Below are experts of layer 7 (counted from 0) of a mixture-of-experts language model. Rows are named router (the router's row for the expert), up (a neuron's input weights, with its number) and show model dimensions 0-63. Each number is 50 + 10 x the weight over its row's rms, rounded and kept within 0 to 99.
After each expert's rows: "mostly gets" lists some tokens that are sent to it at least half of the time. This comes from a sample of Wikipedia text that the model never trained on.

# expert 54
router:41 31 29 49 43 44 48 49 53 63 46 58 41 44 67 38 59 50 53 46 61 38 42 66 58 56 56 59 57 44 44 52 49 49 48 59 39 55 36 62 33 43 69 69 77 30 39 48 57 45 52 43 48 52 37 46 47 53 54 51 67 54 36 54
up3:44 55 54 60 37 40 38 60 37 55 34 42 43 56 67 55 30 57 55 48 46 58 59 52 27 48 55 57 32 58 57 55 58 70 55 46 71 57 53 60 44 53 58 43 45 59 46 48 52 31 52 42 45 59 85 46 56 41 60 48 69 34 32 57
up4:38 49 58 44 43 41 52 69 73 45 51 49 43 52 58 47 53 43 49 50 39 45 41 58 49 42 38 35 42 35 48 51 55 61 61 50 29 58 53 54 45 35 67 37 59 49 35 37 46 65 53 57 29 44 57 41 56 52 55 43 60 49 51 23
up5:67 41 72 59 58 29 57 80 38 45 41 45 65 40 47 39 47 52 40 57 67 45 46 46 51 47 41 48 44 34 53 45 45 30 50 69 60 58 48 51 52 57 55 68 26 42 50 48 50 54 38 54 48 50 46 59 43 45 51 34 54 45 60 50
up6:60 47 44 17 63 48 37 48 56 45 49 56 48 56 55 54 43 35 41 46 48 68 61 67 65 66 51 39 64 48 66 55 34 51 43 64 45 61 47 40 62 54 65 58 47 53 39 38 51 34 47 56 43 44 46 43 46 71 42 52 50 49 48 52
mostly gets: " released", " played", " took", " served", " used", " won"

# expert 57
router:43 31 48 54 54 69 55 44 45 59 51 56 58 49 38 70 42 41 57 47 59 56 49 46 44 51 56 37 70 38 57 53 52 61 42 43 53 63 72 53 47 55 47 47 40 63 44 23 40 35 54 36 61 46 36 56 52 62 72 42 49 57 51 66
up0:46 54 54 34 36 60 46 54 64 59 66 45 29 36 55 43 55 46 60 47 46 70 30 38 56 82 47 59 48 36 36 48 34 43 75 46 24 33 49 55 45 47 32 37 48 51 62 50 51 43 45 61 46 55 50 49 21 55 54 55 64 62 50 49
up1:74 56 42 51 65 34 61 53 55 68 48 53 52 61 36 58 52 56 52 58 56 65 56 51 35 54 60 35 52 53 45 43 52 39 41 48 38 62 56 54 62 55 50 46 52 52 57 51 36 31 71 49 34 57 35 58 38 70 48 57 54 43 26 57
up2:53 48 48 42 48 56 49 58 59 37 29 58 45 70 43 43 70 47 51 69 47 21 36 40 48 58 39 44 39 53 37 46 61 42 64 62 40 44 54 44 48 64 43 58 50 35 59 55 46 47 37 44 54 49 51 38 51 64 43 47 52 51 53 58
up3:60 44 40 50 37 58 58 58 66 57 50 53 66 52 55 44 55 48 44 43 49 49 44 34 47 49 70 47 40 55 45 56 56 40 51 48 40 40 35 42 30 59 56 45 59 43 51 52 48 48 47 62 59 55 50 49 58 45 41 66 65 34 53 45
mostly gets: "',", "),", ".,", "\",", ",", "},"

# expert 6
router:59 26 46 46 43 69 47 51 41 47 46 58 48 57 68 48 59 46 42 54 44 45 50 39 50 37 54 71 48 53 54 48 36 61 48 56 44 38 66 58 23 47 62 49 56 47 48 40 35 38 52 51 63 78 36 43 32 55 60 45 56 62 30 51
up1:45 53 54 61 52 51 53 51 63 54 56 33 40 38 55 55 49 48 56 65 53 50 51 44 64 39 54 45 51 39 34 66 69 46 38 48 42 37 51 43 53 41 43 50 52 38 57 55 60 50 58 48 36 60 48 58 57 46 48 50 56 53 35 40
up2:67 55 32 49 41 58 48 48 63 58 46 53 60 39 48 39 49 47 43 37 54 43 48 47 50 47 40 46 44 53 56 48 70 53 56 74 63 57 34 48 67 68 43 45 66 60 48 47 58 63 34 51 44 30 38 36 41 48 57 46 59 64 57 51
up3:46 49 48 48 59 64 59 60 37 47 56 62 34 53 63 62 36 42 44 36 49 47 52 50 43 50 60 57 51 43 71 62 41 40 70 52 73 43 55 74 58 54 57 32 55 54 37 38 45 43 60 41 61 48 57 55 52 46 58 48 57 36 32 46
up4:50 60 51 53 67 50 61 55 39 65 53 44 56 43 57 69 54 54 44 45 55 54 52 46 35 48 49 37 61 43 57 44 68 45 44 54 79 51 63 53 27 74 41 54 60 29 61 55 35 38 67 55 55 54 38 58 44 45 66 49 55 35 43 42
mostly gets: " century", "–present", "-century", " ago", " census", " era"

# expert 48
router:50 41 54 38 43 50 62 64 40 50 57 48 55 38 62 58 40 49 56 50 33 60 36 23 48 46 54 54 49 41 69 63 57 45 46 46 52 64 69 70 36 43 50 45 58 36 56 42 56 53 54 49 39 65 37 58 60 63 61 61 57 56 32 52
up2:61 34 55 59 50 40 55 20 47 51 68 51 38 44 52 50 60 64 42 58 51 47 50 46 45 24 38 59 49 41 56 45 64 46 51 36 49 65 61 61 32 40 37 42 45 45 59 54 59 50 45 53 61 67 32 54 64 63 52 31 54 64 43 54
up3:74 62 43 53 39 37 57 67 45 57 53 53 51 47 51 52 44 50 57 52 49 58 49 23 28 47 61 53 61 39 45 42 45 63 48 41 46 54 63 30 42 48 48 52 46 56 55 53 37 43 47 43 39 29 46 57 79 57 62 59 45 48 45 58
up4:65 43 43 54 43 47 40 64 48 56 62 47 32 48 58 62 63 53 41 47 49 67 58 36 60 42 56 51 59 39 56 58 32 59 52 48 60 53 48 48 58 43 50 46 48 39 57 48 53 48 41 39 32 46 51 36 58 55 49 33 54 53 45 44
up5:35 48 56 51 53 37 37 36 60 60 46 54 59 58 58 44 59 51 36 50 51 60 45 46 36 50 58 59 58 44 51 46 50 52 43 49 58 45 46 49 44 32 32 65 35 60 78 46 52 63 48 49 67 64 51 42 50 67 53 45 67 47 61 57
mostly gets: " world", " World", " Team", " Division", " cap", " Position"

# expert 12
router:42 56 47 65 35 58 44 49 34 57 29 60 41 40 49 42 24 39 44 42 56 53 44 53 37 69 66 58 65 45 51 38 48 61 47 40 47 54 53 66 37 59 38 48 68 67 45 37 51 53 40 66 51 56 47 43 45 45 56 49 62 53 45 52
up2:47 56 40 58 61 47 49 42 44 74 56 42 56 60 62 50 43 57 50 36 52 57 47 46 41 70 44 42 39 26 52 56 44 55 50 51 50 43 54 60 45 53 45 40 38 65 63 47 45 50 44 55 62 33 56 31 59 39 67 54 60 43 63 70
up3:53 47 54 56 57 40 31 34 51 59 36 63 61 62 59 54 44 49 43 56 41 70 47 57 66 74 50 49 71 50 64 43 45 69 44 55 43 49 55 46 60 50 62 48 49 54 53 37 49 56 53 31 49 46 55 65 45 51 42 51 54 34 49 43
up4:52 44 59 71 59 62 55 43 52 57 64 67 58 42 67 58 35 45 48 40 40 49 55 43 68 67 54 47 55 52 58 38 32 47 45 60 65 56 59 54 33 54 45 49 56 50 52 46 41 64 44 41 58 38 43 44 46 42 50 62 61 34 24 44
up5:49 56 50 55 27 36 47 59 57 58 47 53 48 46 57 63 59 57 61 47 41 56 61 58 49 58 35 54 60 45 45 35 64 43 58 39 36 43 60 56 55 55 32 25 57 43 52 62 48 52 51 44 33 71 54 67 62 54 53 55 46 45 41 54
mostly gets: "imin", " rein", "ropri", "pre", " de", "unte"

# expert 59
router:61 55 46 58 49 61 57 43 49 42 56 68 30 48 55 37 49 57 33 61 65 52 41 49 49 73 50 58 68 52 44 52 58 34 52 50 52 46 45 54 26 42 54 59 76 67 48 49 45 33 43 70 55 51 39 63 51 53 63 53 60 46 37 46
up2:54 45 59 47 30 56 42 51 62 57 47 53 56 35 42 49 54 56 61 46 57 69 63 58 64 63 51 62 56 54 40 65 61 57 54 61 39 52 61 47 45 61 46 59 61 62 41 42 51 45 39 56 60 48 26 54 64 55 26 41 56 32 52 53
up3:43 49 53 53 61 44 58 61 32 48 45 53 37 28 54 51 58 55 43 36 47 46 49 44 39 49 72 50 60 45 50 56 65 43 59 71 47 34 45 51 44 54 52 60 44 68 53 42 75 64 73 71 58 64 50 50 46 68 51 42 42 43 49 42
up4:51 63 39 60 41 56 46 63 49 61 40 53 37 48 53 62 55 47 39 63 62 50 49 61 55 46 49 23 61 45 38 51 59 21 51 45 47 52 60 25 41 46 30 68 65 46 48 35 55 54 66 48 45 61 48 32 52 44 50 48 42 46 48 44
up5:58 46 31 57 40 27 49 56 50 61 56 48 36 37 47 65 62 45 51 39 71 43 43 51 42 46 49 62 62 44 52 48 48 55 51 59 41 51 57 50 44 65 62 65 54 41 51 77 55 40 63 40 49 79 45 58 52 50 30 56 52 40 55 51
mostly gets: " William", " David", " Robert", " Mike", " James", " Michael"

# expert 34
router:28 50 34 43 44 51 46 59 57 63 42 49 47 41 60 69 30 34 49 47 45 46 35 39 46 49 37 51 63 36 43 45 24 51 59 44 46 50 41 44 49 50 43 50 53 52 44 34 54 33 58 53 56 45 35 50 47 67 67 60 50 50 24 55
up5:57 78 69 45 49 55 36 51 52 49 68 63 52 40 35 45 55 56 60 49 40 50 55 43 71 58 46 41 60 59 59 54 48 63 57 35 55 55 51 43 51 41 32 64 54 36 47 56 50 36 57 52 59 50 53 47 31 50 49 65 44 55 67 55
up6:63 36 44 41 50 43 47 55 46 54 67 71 50 32 47 43 55 58 42 48 49 55 75 59 60 35 57 62 61 60 46 35 44 41 37 55 53 49 67 45 66 66 57 54 60 50 48 68 30 42 57 44 63 48 59 62 52 52 35 47 61 58 67 65
up7:53 55 54 49 45 51 55 37 51 52 44 60 46 29 59 52 40 66 42 48 63 30 42 58 47 39 44 50 60 55 58 43 54 60 50 37 52 44 49 42 59 38 49 39 52 56 46 59 65 48 63 41 48 77 70 51 56 46 51 55 56 46 68 42
up8:36 50 42 48 44 37 47 44 47 47 50 24 44 58 51 64 42 45 56 64 57 53 29 48 49 47 69 48 58 45 54 40 54 45 51 53 44 67 50 52 50 51 33 49 45 59 49 52 49 40 37 33 67 42 41 29 61 54 59 58 60 25 41 53
mostly gets: " is", " was", " has", " were", " been", " are"

# expert 22
router:54 42 37 55 36 61 48 42 33 45 32 63 35 47 60 43 50 57 31 67 50 47 45 40 47 85 43 64 76 34 55 62 39 36 57 48 48 46 62 63 36 38 59 46 70 55 49 45 61 47 50 54 56 55 43 45 53 56 61 35 57 63 47 52
up4:51 55 55 62 57 38 27 45 59 40 57 47 55 62 51 54 31 42 45 51 49 39 48 35 61 48 59 41 41 62 63 60 37 52 35 64 51 53 61 53 36 39 55 44 59 44 56 61 47 58 58 43 50 45 48 35 36 41 49 45 43 61 48 48
up5:63 51 47 45 50 49 54 44 40 27 49 48 39 37 62 41 42 59 42 54 50 38 48 33 41 53 44 66 58 35 55 52 54 56 48 46 50 36 50 33 58 39 42 33 66 59 62 42 51 44 67 35 55 54 49 21 36 61 54 42 39 32 56 56
up6:49 41 59 39 45 57 50 55 40 57 54 41 53 41 44 65 21 29 45 54 43 47 42 56 60 59 36 52 60 63 49 62 50 45 55 54 52 36 57 56 58 34 73 36 44 58 57 63 53 57 49 41 51 30 56 35 50 56 41 42 38 65 43 41
up7:63 45 37 64 51 43 47 38 52 55 51 57 61 45 39 68 44 62 33 69 44 50 48 53 45 51 69 44 58 54 45 55 59 32 58 63 27 49 58 59 42 45 74 47 51 45 49 48 60 38 61 59 62 43 59 40 51 51 53 54 43 67 52 44
mostly gets: "burg", "berg", "ić", "ova", "ski", "ović"

# expert 47
router:51 49 38 45 30 55 43 35 45 51 54 55 36 58 56 39 35 34 60 64 40 54 36 49 60 65 53 66 57 51 73 69 55 49 56 59 55 56 66 48 39 47 60 40 57 23 42 38 53 38 47 57 57 54 45 54 49 58 65 49 70 59 28 67
up1:45 59 35 54 42 40 59 61 25 47 24 54 60 46 51 56 67 50 56 35 44 43 52 50 64 45 56 62 53 61 64 39 53 69 56 65 58 35 57 59 70 35 47 40 56 69 46 41 61 51 47 49 46 63 46 55 53 32 67 47 45 60 52 55
up2:45 41 52 45 41 50 50 36 47 46 59 62 51 43 46 59 35 32 33 36 37 48 42 56 55 50 45 57 57 49 54 52 56 30 52 52 42 20 59 45 53 49 40 51 42 57 54 59 40 39 49 37 42 49 63 53 40 34 70 45 41 64 54 48
up3:55 54 51 56 37 47 45 49 35 36 42 44 49 53 46 34 47 61 42 54 53 55 46 39 50 39 70 63 61 63 54 58 62 45 43 33 34 44 65 56 54 51 42 45 35 56 47 45 48 54 39 42 39 58 48 51 50 64 67 69 39 45 33 52
up4:51 53 42 65 57 47 50 52 50 34 29 45 60 52 43 38 49 62 45 51 43 52 59 39 51 49 45 76 61 45 42 45 53 40 61 70 48 42 60 48 46 43 39 46 45 35 47 59 38 65 55 59 65 46 40 47 49 39 42 22 49 56 57 48
mostly gets: " public", " school", " social", " song", " business", " music"

# expert 40
router:54 34 26 60 41 53 45 54 48 53 54 58 29 48 61 51 40 36 57 62 53 52 53 44 49 39 50 56 53 51 58 41 35 51 44 60 48 46 50 49 36 40 64 50 71 34 59 42 44 33 70 43 43 64 50 52 32 60 49 57 65 55 40 65
up1:42 48 55 48 66 45 64 59 65 63 59 61 36 42 44 58 52 40 49 43 64 45 57 43 61 55 55 41 49 41 63 57 43 53 51 64 58 52 45 58 52 65 64 67 26 43 42 39 61 53 56 51 54 38 55 37 22 70 39 58 32 55 58 65
up2:42 47 60 55 37 30 63 46 68 62 63 47 57 43 46 57 24 45 50 57 45 51 41 60 44 41 52 33 44 59 51 74 42 62 38 55 66 50 40 49 49 60 56 32 47 55 39 49 32 57 57 52 42 57 57 45 35 53 53 58 35 48 51 58
up3:51 51 65 58 48 43 44 48 51 37 48 63 37 36 44 49 42 45 55 53 49 63 50 38 43 49 61 57 51 35 46 55 53 52 87 38 63 32 48 48 52 28 64 53 45 52 65 58 45 54 41 52 31 62 55 40 46 43 52 50 59 34 52 55
up4:73 60 48 60 60 46 59 48 69 51 41 46 43 44 53 60 50 40 49 43 40 44 45 57 50 47 49 37 44 64 46 58 42 79 61 55 48 41 64 44 58 58 59 44 52 53 40 51 27 45 58 39 27 74 45 47 44 67 59 59 70 46 23 48
mostly gets: " who", " what", " because", " how", " wrote", " find"

# expert 50
router:61 47 37 74 53 57 39 37 45 46 46 55 59 26 49 41 47 47 58 60 46 38 53 67 59 46 59 50 51 44 75 48 56 57 72 44 38 34 55 42 33 39 64 38 54 38 43 50 72 55 66 60 54 61 52 46 68 54 44 51 56 44 35 63
up1:54 48 49 48 41 53 46 53 45 52 41 44 43 53 37 54 38 41 60 66 39 40 51 57 46 60 42 41 41 34 49 61 49 65 38 54 47 55 50 38 49 66 50 43 37 45 52 52 55 44 46 22 22 51 30 65 43 51 56 53 58 60 46 57
up2:39 47 54 62 62 53 56 45 44 50 44 60 67 44 48 36 51 40 42 27 54 50 59 64 70 49 54 64 52 36 33 39 63 46 48 51 49 64 67 65 46 68 48 44 56 44 58 48 41 55 44 54 51 44 53 49 53 43 45 55 53 44 43 67
up3:42 59 37 67 55 57 47 39 43 42 41 47 54 51 55 49 43 57 26 43 51 62 38 46 57 59 62 55 55 51 52 57 45 63 44 49 40 56 46 50 54 49 56 48 26 46 40 53 48 49 68 44 51 38 45 58 57 48 43 35 79 51 56 57
up4:65 47 62 32 58 46 45 46 36 32 45 51 34 44 45 52 46 27 45 60 52 53 38 43 41 58 61 48 68 57 62 45 36 39 26 63 71 46 57 42 57 46 42 41 58 57 60 38 52 50 43 61 58 47 47 54 47 61 71 52 47 55 25 45
mostly gets: " M", "=", " G", "Ind", " H", "ill"

# expert 1
router:43 38 45 52 28 67 48 56 42 54 58 73 39 35 58 40 45 43 47 25 39 59 54 43 56 41 51 51 43 43 59 51 56 59 41 57 44 62 54 53 50 58 63 66 35 65 53 47 41 47 27 62 50 63 50 52 34 60 63 60 53 32 25 48
up3:76 37 36 54 47 59 58 39 38 54 63 52 43 66 53 53 32 53 56 42 43 55 62 58 60 46 42 43 43 37 48 36 51 46 29 61 56 56 35 42 46 34 42 58 47 61 47 34 39 64 53 52 42 38 45 70 53 48 41 38 49 58 39 60
up4:38 41 52 30 49 66 57 53 53 45 53 43 67 46 35 42 38 41 53 56 59 56 56 65 42 36 53 44 51 42 57 53 59 62 56 60 62 43 53 63 51 38 55 45 51 45 74 55 37 48 42 49 44 65 42 49 46 43 48 59 52 61 48 55
up5:46 39 40 41 25 47 54 55 70 40 55 67 52 42 70 42 47 63 35 42 37 42 46 42 61 72 61 57 46 52 44 51 55 34 47 60 46 51 56 41 53 39 41 27 54 64 36 51 47 48 38 66 24 65 39 38 56 37 49 34 39 55 34 53
up6:34 36 55 37 37 45 63 32 37 51 76 48 67 47 48 50 62 43 53 24 60 44 55 58 39 56 49 46 50 30 52 44 46 62 41 54 67 45 45 39 55 56 51 41 52 51 37 47 51 64 63 74 38 43 53 63 46 48 54 51 34 27 45 57
mostly gets: ")\n", "\n", " re", "\"\n", " well", ";\n"

# expert 35
router:41 39 46 59 42 56 37 44 54 48 45 51 50 51 41 34 44 61 40 75 62 43 45 49 65 50 56 67 63 46 44 73 53 75 52 49 54 49 51 58 49 49 58 58 44 40 59 54 43 33 45 57 58 55 45 46 45 51 60 38 60 57 52 83
up2:52 36 58 57 47 36 51 46 52 59 52 49 43 46 50 53 46 49 37 45 45 48 44 35 37 46 56 25 62 42 46 66 61 62 38 44 50 33 46 51 40 58 62 54 41 59 78 48 66 41 51 40 51 44 63 38 48 46 37 53 45 47 56 50
up3:53 56 49 52 42 30 56 62 53 42 51 60 40 43 53 62 51 51 47 47 38 54 41 37 64 58 62 55 48 53 41 57 57 54 41 51 40 63 54 67 51 53 43 55 52 49 39 73 40 16 49 56 45 43 48 32 64 56 66 42 54 66 64 60
up4:49 52 63 45 44 34 53 52 41 44 52 60 39 48 38 65 51 53 49 43 65 57 60 74 32 47 59 50 50 48 51 50 51 79 54 57 49 46 65 49 54 48 58 49 31 73 67 46 56 45 29 48 50 37 55 37 50 59 41 50 43 50 50 54
up5:58 51 59 41 57 29 46 51 69 48 47 38 59 47 59 66 61 47 64 59 61 60 33 39 54 47 68 47 64 59 55 22 61 36 44 60 50 52 48 57 42 61 42 52 44 46 43 38 41 50 55 49 51 71 48 68 48 51 62 56 43 36 63 55
mostly gets: " large", " across", " small", " throughout", " increased", " increasing"

# expert 46
router:30 39 42 35 38 59 41 60 51 48 42 45 41 56 54 49 29 47 43 68 47 44 48 34 70 60 52 55 68 35 63 56 64 42 51 65 43 52 63 40 32 51 57 51 69 42 39 45 54 44 34 50 67 50 44 38 54 75 51 49 55 56 49 49
up2:51 42 54 38 51 45 45 33 39 51 58 41 53 73 43 40 62 39 23 31 56 29 51 43 47 50 46 41 81 51 46 42 43 43 60 50 60 50 40 40 62 53 41 43 65 44 61 53 47 51 67 52 60 56 65 48 50 55 59 41 65 62 35 48
up3:41 71 57 60 67 45 43 50 52 57 51 39 69 49 52 45 64 53 32 62 65 55 57 44 69 51 56 48 46 42 52 64 61 46 52 63 47 52 69 66 48 64 45 72 35 59 54 40 52 49 40 44 69 48 45 45 64 32 47 48 58 30 30 75
up4:50 65 53 45 61 58 58 60 48 39 42 49 51 37 35 29 40 43 49 52 46 36 31 56 52 56 56 51 54 46 66 48 33 50 35 49 45 52 64 60 46 56 40 65 39 34 44 62 56 43 61 52 54 35 56 59 55 41 49 41 58 55 51 50
up5:45 47 40 66 56 61 50 47 48 34 48 42 47 41 51 35 52 33 60 50 50 52 35 56 48 49 51 54 60 60 51 60 57 48 58 56 81 37 34 41 35 49 46 58 70 48 47 32 40 42 56 72 53 56 64 28 37 51 49 65 45 31 57 50
mostly gets: " Committee", " Museum", " Force", "aw", " Stadium", " Board"

# expert 61
router:52 45 49 46 45 48 53 50 40 56 48 35 59 55 53 58 44 56 70 51 48 63 37 36 49 32 71 58 45 20 65 44 52 56 50 65 55 44 54 56 39 54 54 44 54 51 53 27 53 36 55 58 50 53 57 56 38 52 61 36 59 34 52 52
up1:51 43 38 42 49 45 58 46 70 41 47 57 61 57 54 58 42 67 48 71 48 70 45 38 46 65 49 47 55 42 25 63 55 44 57 64 50 29 51 70 57 59 38 60 50 64 54 48 59 52 40 53 41 41 44 38 45 42 53 62 49 45 38 62
up2:42 36 45 50 49 42 42 64 57 50 45 59 32 75 51 32 58 48 39 61 50 51 51 40 58 44 46 53 43 28 55 28 47 35 52 53 42 50 63 45 45 45 55 40 43 42 45 43 51 59 69 48 42 62 61 70 63 52 52 59 37 54 41 47
up3:68 47 56 65 38 51 40 54 57 37 43 39 67 54 54 53 48 48 60 32 31 68 37 50 33 36 51 53 47 39 40 49 64 37 49 29 68 41 49 45 48 77 36 50 54 57 63 54 56 49 53 42 70 48 61 64 49 57 45 43 48 51 41 63
up4:44 52 78 28 63 32 62 49 61 43 55 64 39 45 71 41 48 57 43 43 64 40 38 49 44 64 44 58 65 58 52 49 52 33 47 43 56 42 58 73 40 60 52 45 43 43 56 40 56 57 55 53 59 38 41 48 60 38 54 51 74 41 56 62
mostly gets: " (", "(", " [", " (\"", "/", "{"

# expert 16
router:62 49 45 60 48 52 54 55 35 46 51 69 54 42 43 43 52 52 34 80 46 47 36 54 56 53 52 48 63 52 57 57 34 46 43 59 44 35 59 55 50 33 34 57 36 53 38 38 61 39 48 62 68 69 49 38 59 40 65 46 49 48 55 42
up4:43 45 44 63 52 56 68 53 44 41 58 54 51 46 49 45 49 52 42 50 59 44 50 44 51 68 68 51 47 68 44 61 44 50 40 56 38 58 82 44 37 38 50 54 54 50 53 45 65 48 39 61 39 47 56 50 39 60 55 64 56 57 50 49
up5:67 50 42 46 54 48 51 50 38 58 59 61 43 43 41 65 48 54 42 33 80 35 63 63 37 54 52 65 63 37 46 49 34 71 54 33 53 63 52 68 55 33 33 44 44 50 48 66 71 48 53 47 53 36 41 36 40 45 60 46 58 48 44 47
up6:50 42 42 37 50 42 59 44 44 50 44 66 59 27 55 38 42 31 53 72 47 40 53 63 55 22 52 60 38 56 53 35 51 53 60 48 57 31 56 53 44 46 62 46 52 54 57 46 43 33 54 56 54 34 60 60 46 53 59 44 53 52 49 69
up7:53 63 51 53 65 57 51 35 46 56 50 41 66 35 42 64 48 60 43 58 75 44 57 52 42 51 56 56 52 34 49 47 40 31 59 53 59 47 45 42 47 55 42 45 50 62 30 46 36 39 47 64 44 40 68 49 54 52 42 53 38 57 35 61
mostly gets: "zh", "ş", "uz", "osh", "ū", "esh"

# expert 27
router:33 46 45 49 53 55 37 58 58 75 38 60 46 37 62 58 41 49 49 80 43 40 57 37 52 51 45 51 62 34 63 42 41 71 65 58 47 53 45 59 37 51 47 49 37 52 42 42 61 53 36 64 53 57 40 33 47 57 55 47 65 45 34 52
up1:38 50 57 72 54 57 16 45 45 60 34 45 31 39 41 48 41 59 34 62 51 60 43 56 59 56 62 36 60 40 49 43 49 54 53 55 52 53 45 38 65 54 51 49 56 55 55 50 37 66 36 38 44 62 33 51 44 55 56 46 49 47 41 61
up2:51 58 60 68 60 61 36 44 42 50 67 33 72 40 39 43 57 41 64 47 43 60 50 49 57 59 55 49 58 68 58 53 56 46 19 46 46 41 52 63 53 43 43 47 58 40 45 52 62 54 50 56 55 42 47 51 36 47 49 53 51 40 69 58
up3:42 16 42 51 56 51 41 52 46 53 57 44 81 49 57 61 54 65 59 56 66 60 53 51 43 46 50 47 54 52 35 39 51 56 42 40 49 40 68 55 55 40 34 30 74 58 55 44 46 38 46 57 45 38 52 59 42 63 59 58 64 31 47 58
up4:49 41 59 60 64 59 43 56 38 40 78 44 70 66 42 55 37 53 45 42 54 55 56 47 60 30 59 71 63 38 51 41 50 45 49 68 61 54 30 45 58 71 43 60 42 60 49 71 40 44 48 59 51 65 38 33 38 44 60 53 49 61 52 41
mostly gets: "0", "ixed", "DST", "illion", " mixed"

# expert 24
router:34 56 51 64 37 61 55 56 51 44 29 58 48 50 44 52 30 51 72 66 54 59 49 38 43 42 58 51 55 45 66 59 45 52 59 51 40 34 50 54 41 36 69 58 54 45 38 49 61 55 69 48 49 53 42 26 50 61 52 53 56 31 41 68
up1:55 66 44 68 50 55 60 74 53 66 58 43 47 53 53 53 50 34 47 42 68 45 49 36 72 46 54 53 51 26 65 58 60 48 68 64 58 55 47 69 60 55 49 54 48 66 54 45 54 32 58 51 64 49 56 38 53 59 50 40 66 49 38 46
up2:46 47 62 65 66 53 36 36 40 70 43 49 47 47 52 40 47 63 50 42 65 60 51 58 58 53 57 62 57 31 45 45 47 30 62 43 53 57 65 70 72 60 46 43 56 51 38 50 50 48 25 60 56 60 46 43 20 54 71 63 43 43 56 52
up3:60 61 43 53 57 50 48 57 35 47 45 45 42 52 60 37 41 40 46 44 51 32 41 52 69 55 51 35 59 40 55 43 44 31 55 45 56 54 41 40 55 44 53 51 51 50 53 43 62 59 35 47 45 73 53 39 67 65 40 48 68 44 33 71
up4:42 42 63 34 41 66 60 38 65 51 35 44 40 46 44 59 40 54 45 69 51 50 72 62 29 48 47 64 63 56 56 47 44 82 43 41 41 50 64 52 54 58 51 39 59 38 54 25 49 58 48 40 42 41 66 46 55 53 56 33 38 55 40 47
mostly gets: " L", " S", " Pr", " Z", " Circ", " O"

# expert 55
router:45 49 48 54 48 41 40 44 43 55 51 55 49 51 42 65 43 36 58 45 54 52 65 46 48 33 53 55 47 26 63 52 44 38 58 49 54 44 54 51 36 44 49 62 60 51 46 47 46 27 41 59 43 60 54 46 47 61 47 45 75 62 44 54
up1:57 49 49 67 43 40 56 62 63 56 50 51 42 47 52 26 45 57 39 67 46 67 42 57 58 48 50 57 41 49 44 56 57 42 35 47 63 43 47 32 48 42 37 60 46 31 48 54 31 59 50 69 60 49 42 46 39 45 62 46 39 37 48 72
up2:50 61 52 47 45 56 51 50 75 56 49 53 41 48 52 39 54 33 58 40 58 33 59 56 51 59 38 58 47 55 54 55 55 51 58 59 47 59 62 50 39 36 54 58 47 60 54 51 30 45 43 62 67 36 51 41 52 51 41 60 70 48 58 41
up3:68 43 51 57 57 50 40 51 47 60 44 52 56 29 43 51 61 43 74 39 73 38 70 60 51 39 68 71 62 32 58 39 50 46 73 48 51 53 66 38 43 49 52 58 66 56 43 47 49 55 61 57 50 68 53 32 48 56 46 43 37 33 72 45
up4:59 58 50 36 57 47 41 69 62 54 48 33 66 50 53 39 58 51 50 34 49 43 42 48 49 61 59 65 56 40 56 54 56 61 66 49 46 35 82 45 47 41 59 56 50 48 46 42 50 50 37 53 46 46 52 50 53 62 69 40 58 54 57 57
mostly gets: "\".", ".\"\n\n", "\".\n\n", ".\"", ".\n\n", ")."

# expert 58
router:47 51 49 65 47 52 51 44 59 53 39 58 32 55 72 43 48 37 40 41 61 35 53 54 58 41 51 68 50 49 57 66 44 71 54 56 45 31 52 54 33 57 57 56 47 44 37 27 38 49 64 32 63 56 46 47 55 60 52 38 75 40 42 61
up2:53 34 69 65 47 39 45 54 67 47 54 50 49 46 62 45 62 52 41 51 56 41 35 51 53 36 57 56 61 49 61 48 37 54 44 45 61 51 51 46 44 45 66 44 49 66 66 66 32 45 51 71 70 51 45 37 46 64 52 40 76 42 73 68
up3:44 51 41 55 50 50 40 53 39 67 69 49 57 63 40 47 30 46 54 36 40 46 42 54 45 45 69 37 48 45 27 57 49 49 38 54 59 43 44 58 40 62 38 62 74 56 52 37 37 59 61 36 60 39 45 41 52 49 39 57 60 66 41 30
up4:34 49 47 67 43 49 60 45 28 55 46 48 49 46 43 40 47 48 31 52 60 38 58 47 31 57 50 62 43 45 50 41 47 60 42 43 52 53 50 56 38 45 42 46 60 53 46 29 60 45 52 33 60 48 70 64 62 61 41 42 52 35 49 67
up5:55 39 39 58 54 50 46 54 62 40 55 49 57 52 46 48 45 48 49 32 49 53 37 56 66 56 61 48 56 57 53 50 53 60 46 37 64 60 60 51 50 56 47 47 36 49 74 37 39 62 34 66 76 51 52 54 45 41 40 45 73 41 39 53
mostly gets: "end", " since", " later", " However", " before", " instead"